Below are experts of layer 2 (counted from 0) of a mixture-of-experts language model. Rows are named router (the router's row for the expert) and show model dimensions 128-255. Each number is 128 + 32 x the weight over its row's rms, rounded and kept within 0 to 255. Numbers have three digits each.
Before each expert's rows: "mostly gets" lists some tokens that are sent to it at least half of the time. This comes from a sample of Wikipedia text that the model never trained on.

# expert 23
mostly gets: " g", " gr", " k", "=", " e", " n"
router:078182143101090147135125195114153178093198149087179163171157117042119112173120089153131166149051135183156094133088133157194115093173166127118158134090150155071113115171191153204110177174152186094115137069143117122125116147098086121094139173121110143098112151146170135113104079092141125135129073137109053143127092110177091144116085164103125125118147102167105059160110097135142126121101

# expert 89
mostly gets: " that", " this", " which", " those", " how", " these"
router:127149150100139172075126135050188139120105132125169125115115130165055113088143136155104147163115071179116136130125127117139092123131173128116162119151137160098173129098176145134159128169142145099141143081095114145144116180136130140153086047103134109125147192111132144148095070160119151171118106138116098137171145112132115142154098186110172128127118098156150135193123099095149178118153

# expert 16
mostly gets: " –", " -", " +", " −", "—", " –;"
router:114150105059114197153127123123103158081181114123114173174070130159123098161144109100123149173080189148142152128135134147129105131106045119078142078109164115159139059142173101185094147180065177120143086125155089138152100170086066085118106094106143136135155158182120172158099090169135176154105091121128072074178117127167097109196154171149141130140145137131122110121056133096128131178095

# expert 95
mostly gets: "opl", "clus", "hib", "umin", "par", "ject"
router:157153138166202109092121065149079115074145095166103142131136114143166106159115119124146095136165148089125204158105119111169160110152121095182063150092068136134135175159129132090129147148125124117093110128135139108129112118129128093141134173138093110077122097108127088098142121079082104176136150075227141067102068074095149135123138169114076138128131120081121049137166118139094083108140

# expert 38
mostly gets: " 2007", " 2011", " 2015", " 2013", " 2014", " 2000"
router:085143170169113118139115140120183122086113113104130193154097142173116140065136145132174157091107142120180070177105142136094129098181177137099086077170114108135119123165109107074147148127127145146099104125074133138130125108159143112086166122117138148125108171101133118119073097109121145177107145156158093130158170114191082071169125087146154130158125114129101153128071166178109160116072

# expert 30
mostly gets: " services", " education", " studies", " service", " research", " efforts"
router:170067130085136131115160146099168134170122160107095158124112028148144106131111182193101149161187121134140100125077084059140176103151146116139158224108164182084158191132138162099127129147128135091148101152136121131106130124147120113161175157135149170123109108118111115159136108124182113156147135145084107118148124163195173099149155096072177138118076160147094192144122105105082129107084

# expert 66
mostly gets: " Carolina", " York", "ese", "ington", "enton", "inson"
router:153126128166156125103135145178058133125130117145138080147155160171145152175117119099189056105130108138155135139120156143096097196078058105122087150137131133119154094134082121132187098147157109126095162142172169093153152152143132093080179137186174130121140090128111165068143111117084099137162155135193170111102110149078165182138119160110147186112167144108168181046147156150130097141162

# expert 79
mostly gets: " which", " who", " where", " what", " having", " whose"
router:143145172104126182119135132123157093118074173112194092075146124141150159107128112177116196116117101139167149133112178131059083114134109146087226101121155132145160089093190136150181116143098129110113108151152182137171149170125106104174118094111180156098096143109138114124030090113119154190106144139134141099130164083146142090178136141145150148092181088164061119184138152060138166188142

# expert 55
mostly gets: ")", "),", ");", ".)", "]", ")."
router:134130110113127115131168128086142144186119240102159129130119119156148133090184135102136132151095133171122062135114147154117093076129066104151198108159136072090093090142113149144055146192125095180152067100141108093132120174117103098092084113076134129119084157149140152144076140138090156057123145101148059088147180086127141136122162160135099194136159086122086137150140132128099137142115

# expert 49
mostly gets: "Note", " Nations", " Affairs", " Representatives", "uments", " Rights"
router:158092137053157069088173104127098178129102116069100129135176096133217082121118143104137093124140098116082155184112132113121114134080101049127129158096139122139109116176120123120092148165067120181154133174108124132066132128118113080171133129178194107156111194138163131132103101114144135094103100128124154139134149140162211156105137137102119129101143171140112132160123138121132113083143

# expert 63
mostly gets: " York", " France", " British", " States", " London", " India"
router:145154168117100180117158192139214142117107111122046144135121128174133163120106147115135135138132105194149048168113103129110102103147085145144084140146162116093160101115176120145123145124130140151101160164103159131162160112148135094116178123172106135164118097070162129114111085107177176191157128143160108061125139120120128112195170169182122161117097112141093148086076110174145154107114

# expert 34
mostly gets: "K", "J", "R", "SA", "ST", "V"
router:115177123114076078136109114132092162119197127131114154158161096080117120119146131084217073165117128099182123135176102181140129137100116115182127110110131154110078103121157150199098132096123159113091135210172159080149113064204122146136140044125167100134139112075135105153115103149139097141122092171175096130079123155088110082126109125195116146116127100125071140120149124138096097116104

# expert 35
mostly gets: " Records", " Cup", " Force", " Valley", " Championship", " Festival"
router:195091122078081131115137206133142116157120168108099139123137102125147121116110141103165106092143084143173177186138103134178131201100102166129149152155104161129157125117120103170109104143129076096091204161144168116135177131171105153095112062088160128179134097098119093108103151124156117079140119146142148128133164169130146133114096171127121175096112166161103152132064154144114065131142

# expert 0
mostly gets: "burg", "berg", "hn", "heim", "tz", "feld"
router:125103148166106114134123164164072105138201104127190149145174117097080114126149150097153080128128064123176137133139129154122091145121103122177097114160102123157126110124136157115145131090125122139105190128166182102111119066161122128051089121146141140056137079199091096129185159094060067110141210176161141135108079123112110215116091130148181104131137085188162104100150146124105137165248

# expert 7
mostly gets: "bot", "opter", "roph", "graph", "oph", "rol"
router:181109105110182144122209110101070113113096122105134113143162161102111117179100164122089138134084180124197176117170164136137123132106095087121128158118070063113144155136184125105175096136158077187114150128150127070124134089139099131071092140140189127090144096112118115120165151101116140097108155143113111089101143071138143161040125178107160145129104144154139128074110143148122158086180

# expert 46
mostly gets: " imm", " Pav", " Krist", " Catal", " Nav", " Kir"
router:179141112100119128112112181116112081150128159082091115109135100101102117141072088056160123123090122152153180151141094203187120172123052161096157115182107151133141088114165112156139059126161161123090163141148172099145184169166135139092105095098187103165097132107151174124124136112141135037153077133136144160103217154174120171110152118160104166103129143175148085152080144087142061159136

# expert 93
mostly gets: " —", " Chile", "optera", " Oblast", "inae", " Ukraine"
router:085175162101118141155185180108098108100145191093137146137122130144132085105093125096126182155094069166198114124147153160146072159112097151092180103123123100127140091134135106204177125144148101095106110101172178128122106165123113166069119046121209130087107161083174170070073060100097130090147128154133102142156134101138111135137120134112138191148177146155123117144086140109050095100097

# expert 17
mostly gets: " by", " with", " from", " as", " while", " between"
router:151132153144139159118126086156128176148059154179162141114048142143134115150164127111059113132153100086131089114175144163092161139117060169090133133095155144194101107046152151115153126172126135165151081130113109165141087162117096094132090127116054149148108168143140077113087102103101155142143129130110141173168131122171129155138150102173117119112164124100144097171112093129105156178149